config.yaml
experts_per_token: 2
d_shared_expert: 0
activation: "gelu"
init_std_up: 0.0361
weight_decay: 0.13
Below are experts of layer 2 (counted from 0) of a mixture-of-experts language model. Rows are named router (the router's row for the expert), down (a neuron's output weights, with its number) and show model dimensions 0-191. Each number is 128 + 24 x the weight over its row's rms, rounded and kept within 0 to 255. Numbers have three digits each.
After each expert's rows: a language model's description of what the expert responds to. This comes from a sample of Wikipedia text that the model never trained on.

# expert 11
router:115094136111160113113116102107113126093093101147103109159132126135133067132127117165138145131096126122153156113130134140166088132095130134070104136143139157158157132115099191134083148105131106098122119115114134135092128121144124148122149110096139187132103125145143076164109142109101164121162092110157095148144121144125154075122146135133064123148127134072098123127161165126167125148146124126113137084113126144152141095118089111130145092136136098140130144105156143076163101069130081136138140118134096155123139114148151105124100132125128139178107144124120126142095145103141129108
down3:131138134114139150126134136141152114148159125117185139148140135164158133135123127174145113104177102130123093151142116106153122151110191105166154138126128133098134136136131090098099156111147128129136145140123132145129094174136140112143126086183096112116102142116147100075155083179095132136121141158104181106122134145147120113131121096129129089101106136167116142103136111130132159084122165137103124159159119146111093125122127137137153112160111132102140141127117145093135121148111127167135175175088108114169117090056128140140116110139107164093132106103138111142137090168147087099
What it handles: Common topic nouns. Everyday subject nouns after the or a, such as film, album, station, line, service, game, building, often naming a work or facility.

# expert 41
router:133113092118141143108159178131135129134121103149127095175101136111122095139145147159116176127117147075154165089151153124119092121091122175124115096184154127135169146095106124164125116121170118142113106128115141141106115091122146158142129135083147131163141176137114088148088139117115154123167099148154116138123168153099139102123132138142086137118129118095104128151137159132146141128138129123128131103099144125112089137133083118168141104127117088138124130106174151088152116092147099130104133117137104193096191141173145095148110139123129146152119105094138137165124108145117151119
down0:104118137189132090124107118138143127144112123116150164096165098112119166126176169148099082120135128116167105136081097145129142171124143116117109093105148133090152127127132080122105106144144112091116109149144129131118156147106104132113117121146119088134128139123158148130165152135135123103116083065112144089167136128113132099129153155123153112146121172160171113105102113089157124143136080125129145140132104130102141151077179152153131138121089130135170108118140092095120093093099087143111125155163141126152143136134127106066110114145124116109093134150130150107129173116101119141
What it handles: Suffix ty and digits. The -ty ending in words like entirety, poverty, liberty, fifty, plus final year digits like 2006 and capitals L, G, V.

# expert 34
router:133092104142142135094161178128142134139121086140127084175114104141123076154127120137122169137116120105164171111167155113127101128097150164114087090170126111146154155099116128158107095100151126118109106116126153127122107088104142156129144164094163148154145156149128104130087156095129152117157105143157129102120150155094134101114148162138095131154141107090110108142139154130150166132139135120142140106080110123118093131109100114175136097143111098153148127124172160096136106101151119156103109090137115173121149150166151092142118144137123142153109125112134138166109088127078151116
down2:134144170163112123116125130133131133135141139112135140132085142104147095162151100127141111125161108107116142120113129150069129110123130120128146160082129126205129146143136128094130121122145175109164139132115160104148159142110123124130111092153102129108153142154156150163147154117112166165073150155130099133120078100120205147112135154146132069169082147122144122134123154136127147130149133118098133079147123135128102134105107097150138163141156094213130141100135082138138106128095121158124151136133099131136121130141118139102098073130123129119163114131154130123129132111112154171
What it handles: Word-final endings. Closing pieces of words and names before punctuation or a line break, such as a in Alaska, Atlanta and Captiva, plus er, ing, on.

# expert 19
router:123134141125142106102152168127123110104119086152141098153144139156159050154116151133099165115106146117157117095136134141107118125132123152131111121148125131131138123115103148126114144158130162140137118119126164151143108148135160154110133132062137140142095132156116087143110125136127150085166116150131126116086126149132133114126131143130113118111118137101099117127172152145127175120124103125125127088113095083152083121142084101152139126130097076110128116161147161051148080107158136165132159082156132186142166175167131098102151128102102103184142117132118114153135134122126148136
down2:126104139105154155082150105135101119135133127130128168145117169109145153148138118137116097156100145168137151113080118139121124115117153166094119135092098128092126133098167149103131120132156151126138116214126140117151093114112139140151120151118145104139138160098142108157137112169166107110106131145104145149088122113122181156105136147129152127114118111101154102120155186087171128175094107181143149110113109119145112141143108110144155150214128124161132170121150138139096142119114159139114135098144126150163134136109124112102098112128125087116155124153152142103125126149125166092
What it handles: Sports word-initial fragments. Word-start pieces of common words in sports articles, e.g. cl(ay), ch(ampionships), bas(eball), w(inning), qu(alification).

# expert 3
router:108139146137139132124149153109100096120129125112148077166130118149144079139139102132134157132116129098156156083139155135109102105097150166105091101139119097151154164110102170152073120122147145128085125121122129121123119115143176165126128108061138171127124141124101094133061143089138132152164098155170116141126136144129129110153166116106092134131140084117117158137141160139119157125145110132109151111119127141143088151101085106112172104150125087137124156124167147114137116085133137189129113094124134170099125149158160093144140136129127128151127114151136111183127105128092129130
down1:112156103128153107122118149123102109115107145124142143140138152121112107084089122117099138150138100119142104119147076126134176121153123117166132139131164130115120175118125136123171111152104107117126114108106085103112110136114118149093123151105162163176148083175160122127157106134142140131110141142115158166124118122119165169112083113195103114124137131133139103101135133128141102135125164161098153133158086124152097150139164163122104163125120119169092091132104141107124134137135157060124118087125141150170129115051133128161157108142083160134085124139149116098143133116126112137
What it handles: Lowercase word openings. First piece of a lowercase word split into parts, often after an article, as in f-usion, ab-ove, und-isturbed, r-ural, ind-.

# expert 25
router:128106112122157131106189142150122154135155134112109116159156136154126105135135154171121146104144110090176157111168135115105113101099112128096093117147105073121126125123116141171128097161131139124110147138146113139125137099079164161131120160123167125169118136145110129128089129112142136114142136132137125127162174186073098121106143133149112093146132103116125129143134135116147170136111146130142121099082118111107092130146122083177094115100099101111155116095163138089133103084123104133104135125136092157137139169175114124169149118141126116163109132126135102155104121165058106120
down0:162140172102112140116130162122174181147129157127130122142101097121106119152087105098119159126145120158168172163124138106118102109085091141164124125125159152123151123110165149112146103128102117096106129124105119143141130144146131081114138120110125092098092149129115137081157137076123137133167058143121166095147153139098152083140097141129125130095151110105136124144123099118111136111153118148093111145100146131104120147127129112154161174073101127142130096150106195107093111141161126107114140174121124142127125130142097121129124126153091139170075136137133132121133143137125098168
What it handles: Indian name fragments. Mid-word pieces of Indian names and titles, mostly in film or election tables, e.g. Raj-ee-v, M-ey-appa, Vathiy-ar.

# expert 8
router:131108108149125135128145134141102127085153151131120080145088108128120098127162103141144140110124154115153148097136138115134108146113126162087091095137100107148121166127103168132090116148136143113069110116105110118150122112113152149120151108079140170168134133126116089148108126121148173135129134166173167142138112161141122086132118158130090110122148102089109130143127199137093138163125106139122133112100151134123120128145094117125122135139119075142123139136164135118141135071121122179150094115103118154097097149172196106147128150159142120143113110129122115145088129108117182080
down0:151155111073124136155141111198164169153153085133164118118123137136121161109130100134128137160117161104144076116155120161106136095134101125138108147133116132126096147121098106091150141108139089112125116088161090117157164140118133106108152111079134154088112136110118117101161103133153165097149152110152098166128158130116110144124141126163142101133107158083157113150116157124110168108110123097139101142108142131147147084132146150132153125147095119132111127152093101154149151152141138174169109150140125134134144171133162102110143141131124127154151115119197118168131108141133172164
What it handles: Verb stems before suffixes. Word-initial verb stems that take -ed, -ing or -s after the or to, such as join, serv(ing), support, form, end, go.

# expert 9
router:147091140123137136088118141107145133159097134144141099127084129131110094127149129139122168117099125122156147117114118131124113145104116184111111127161131076148122138135117132157118121133148143118091147108135113146144127095120117141169138130091175149165130128163142093160101131104148168134128095149147113144134124167093163110119159120130069098113143134095126110153128146110148166157148144091093154082137101154129112135087089116146183096175124058122158120114147157101147108079148114142145105120152098141129123123173143115139111148121139098171110161099098086129100141100095128113
down1:155131160145096153134066154109107114133115161122142171137134158108146119145122104106128148131134099120109132109143122158113149121185134141162110144127130156135123139103133129086121160171189127137162115133140158175111096123118108100146111113118129153096140134121166104098109149152121109117113136123149079151111109156096104132077156111125108174148138110148140121139092064124131122136112152158099118151108131112127141094136159121083127087181119159116073103090133117126136145184154107145107103141122144101155128120115126109125138118110155104091195123123154155104147110136091124159
What it handles: Verb and noun endings. Word-final suffix pieces completing a split word, such as -ered, -ings, -ating, -otes, -aces, as in workpl-aces, consid-ering, ball-ots.

# expert 21
router:138121143144133141097134120106133132135100151135157113174116147110125094193127136153149146143124113109157167110116131122132109155078132151081118093138108125162130147153106144134104105117189125086108112089129168130108107098113128140129161117085142134141142121136137105126119102112139208126152100131146142121145146141132110117127106101113104111131147105093100095136157155132137166120118103091144118090088131119138131122108090079145156080116109088136109134136175157091161110096094103161165128131109130173145129132178129123115089119156100107182081114096114113134129126149112125114
down0:130084139119105103118162113129130175161162102076112127062153117129131115140111091105089143158172094112119093127123154122113134131141122160151102111087146135182115087094128094107142127100151126140104086143103155100119127134164121152097121159132102095117105132140174127158148132139175135134143136151144122133111139141129127152112135127144137155123141131127135157102125090169098103200142114119137126173141097105158111131152175147116153147099152134112116141139140135168142098104121093169146119117141141123126159153085138121174138129118108114134152152150152166131110154158081090105
What it handles: Name and word middles. Middle or end pieces of capitalized names and words, such as F-amily, M-iam-i, Col-omb-ian, and surname endings like -ton, -ley, -ael.

# expert 35
router:143119096156135121091152158151135102115120101131128100173122088165123084142142131107132155159113146099161164092170157112153097149110149169107061116153137121143161129097100146167099113078168131130119141114124167136138142114137135153120129151076158148147141129148140082098096142090129161122158096144153123108156126144112127087109131145128092117108114102096113137133144168101163169133120140111141137115122109126138075143113094108163138093139129098151140109131183165108124119112134122131096116113135116183107131119163168079122109147119151130169107121115126132159131100116111139120
down1:146112107114113129126125094142143074168171174121137113109127141108131116164151120154122121086120160122132047129134137067119130117159140123128136129088134114125148108127145142142135131109100048153138160109126087124097123119136080131132136177189127100109115133134148137119151166105130143076129141147158125106122151157118145149086164110138138103138088159117126142121089164110139139134164130102145149135157095142124121082106122133115126121123096105139175124104098078166158149156114113090104108119146129115147138119136114143165159125107101144105131114131128129113130104117124160070
What it handles: Engineering word pieces. Word pieces in aircraft, ship and vehicle specs: ine in engine, eam in steam, grams as g, military, plus short c, s, m starts.

# expert 18
router:136144079135119122085129143123111142133142148174138100168133119116118091164144142176136153144143133134139194107102122114135117118084117144104122116135146081146155107092118169140123123111156145081110144085155129121123131096116140137127167133103138141155128140153126080132078111130141186138154096130142136161148153163095096109168121103166084098131132127093091123150137145136141163132136142108121101076090108151135129131137092111165148100125118095144128121119151115097171130078134123160141143128157096154116120135169152108113150137128120110179096129089136126155103105124101093106
down0:107136116151135145129165096153141162170129090133121143149117155128119142142118118104149133104143057111158114137099104141098124173161157142123156165192194132110127126129174129151119129088145112137150159177072095141078153123097124117112134143113113150126181162142137157112149158105146122117159136137124139112127142123142133121089126083137104099129135175180111078108145136141119108109147135111150140118170080131110122094128130130134111123125163119111112126123148124141103073152133102123156123114130121107150159097106099141146130153125136166073124125136145097117148142164132132163
What it handles: Media work nouns. Nouns naming media works such as series, film, episode, game, season, and word-final pieces of names in entertainment articles.

# expert 22
router:148113146168149153092139131090111160103138134127111060130103137116129093167153125137121174174093136125155162110127115125136114144123101149081124135140144118144138181128113129167110122130135193131105139117109126112122124099122143125157139164093157142128145159151135095138075116092138151143164134152156130141144160146133123139130157142102076127161119109060136096162159155123174175090112119105142113071119122157133135119122097103148162137148130078114139158103162143101126118104134092142129137110121104146137163120172129121138093122128122140134112129104129104175124099127093149111
down0:123132102047120099128130122138086181115154131119097110079084134119091138149110164138130158117109135090086162160159150126109136081115125133124133126129141126110166122127110129127117086143177157125124129163144126113123071141088131131109072124147125114158103131099093093106094119134116144093137122131145151127134121119159122150109147122109150110149091071162119169100138126146120111134126119173100137133148117138138156109148127134143125162123146142125117095137106109124135142168164084127153165113124147124158121131129095101136159184172110185156139125170164132127122100123148105143
What it handles: Table and section breaks. Line-ending table pipes, == heading markers and paragraph breaks in wiki markup, and the wards piece of Awards and Edwards.

# expert 4
router:117083124139135109101165156111131152142155131136121103141086140162106092116159165153113155124103171113183144111116163113101112126068115136125094112136133107130130140101117145142122118148137110093104153125152112138136148138093161130119167147115176134177124127147116122127080130127097172138135111163141131106139135159098147114112143157121121086123140142103104112139162143118155151121123134142108116070078144125116114133140141099155160122128120091120159150129164125124127104078143119118135135137152086187122118159195134101132106128143158076183107143140116118141089099138080109106
down1:122135101161138128119128139121137139113111144181109145124141155145074154133128138145140125095121094130087163138098102125121112124145139107072141158150142101129122135159076188122141146144105128147128138131138130114111133139175111118136115144158134116120105129125126147146158221119139120182145127109121125124144119162133083110051168116132130124105131116094116117124127113121103185092130120114152135132103146118179163173122135150129148126135092152176136102093134120130102137116123126117147184108140160139151131063098118138107148135150084106121123135139101133163108136137182126112
What it handles: Asian name syllables. Inner syllable pieces of Japanese, South Asian and Arabic names, such as uk in Suzuki, ush, ak, plus the word Japan(ese).

# expert 32
router:131122146157141134137170138149123127088160121121164083140087130137138082151140109116122171115093149100164146053150152140141086143078138154103117140136134124130128135105086133121101132106140100146113139134140103138099111080099156138126133133115152171139154160127107097128094161139138128149138086153165129123101152150135127093156140131118073141147125086089073158121140201119146125125148100125122121105128149113136099133106074102135164112138138080139122139102157145115117102094121127149144111123122112183126138163172153100135118125131117140154103126124143117142116118096087131096
down0:115162135152096167187115140120126127137138143141105121076175177100119126132127098120161137079125088134118096140102118156130110126081139128103139157102135124110139128099133115128084103118107114182140121122129124143176133147128134131080092100164114144159116152079120127068112127105140144155160157121151152153147146128136122147132123076158154124128110129134137115131105115084134122145105116118110142189154131067139098103095145121091129144142102115147106109127153131130135159102100174133110117092128144104140105157136111136110126118152158139113167141094143137072121168100152143165
What it handles: Latinate word prefixes. Opening pieces of Latinate verbs and nouns, such as prov(ide), rec(eive), estab(lish), inc(ome), det(ermine), pro(ducer), plus dollar signs.

# expert 43
router:114138124141142108116140123111137141121132144139138069148122130124135046129145118148130175131095124111195132094142124128118129100135110169095092130139117130135145183135119144127105144170117146130159124108092130114165112134124162123127130127083133157149137113126137101143120124136105175109180138115124136141103124146105123082103108132157108107143122127076081099125155177128133134133151130095108139084123119086155082104107076121152152140112106086117113138152164187105164084125123110156148157092156113168129143155155131126111138146153134151174110112133123111162135136096131161124
down0:115175147135123127150125146106094161078138175105147125097074137114100116157171134141159127099083139117111157102099134135144167063125109118088102149080146135104128190119125148102136151127109133157111131102164090098156127118118125100136139145125127116140171138156144114128126079146154141139113142123125148116153139133130148107186124113149096100127091131135181147141156131110098091128162149126120144112136154106156137113132127135110160098136172150111120101105103140150138170112125162154066140109109104124126140120128151119154120125118150146067102115115148149141138102136119177156
What it handles: Sports competition terms. Sports nouns and pieces such as off in playoff, pen, Cup, team, round, record, medal, in match reports and results tables.

# expert 30
router:115156125118147125107167184147105123108132133155133119145131134122108083181128156120139156173085159113178136059122150146121106104113140154099108126117114105136145135095097160160119109151155152108125129097114158112148119102115164150124129154115147178140115135130124089134112127125114166135140120135133146129125128152116132082156115139156087097149129132095112129137166177119097151122149094152093144108130120119166146129139083084130123096134121095114116114114172148074162119067145106165143155097152093155116120123173157101136117143143123146180117135120139126168106116109119132090
down0:107138163164130123172099121095131139113134114119083118170174155138148143141125167113135122126166111138065109133082128145125111107161171138170167123149116122123122116123116137122079145112146144119118119139109135112125150114091141117134051109118075120130131150141122182093107141142101126115110124094149126168149178109143129129114165118169129121147129161136162122124100092047113153116112159108125159133148125111143155097124146131105122131146127146125114158121094111132150109146137144173100127160126166091104098103130142111103134140121100092124165160111133122125082127095138091151
What it handles: Word-initial stems. Opening pieces of longer words after the or a, such as rele-ase, re-prises, com-edy, la-unched, often in film or music articles.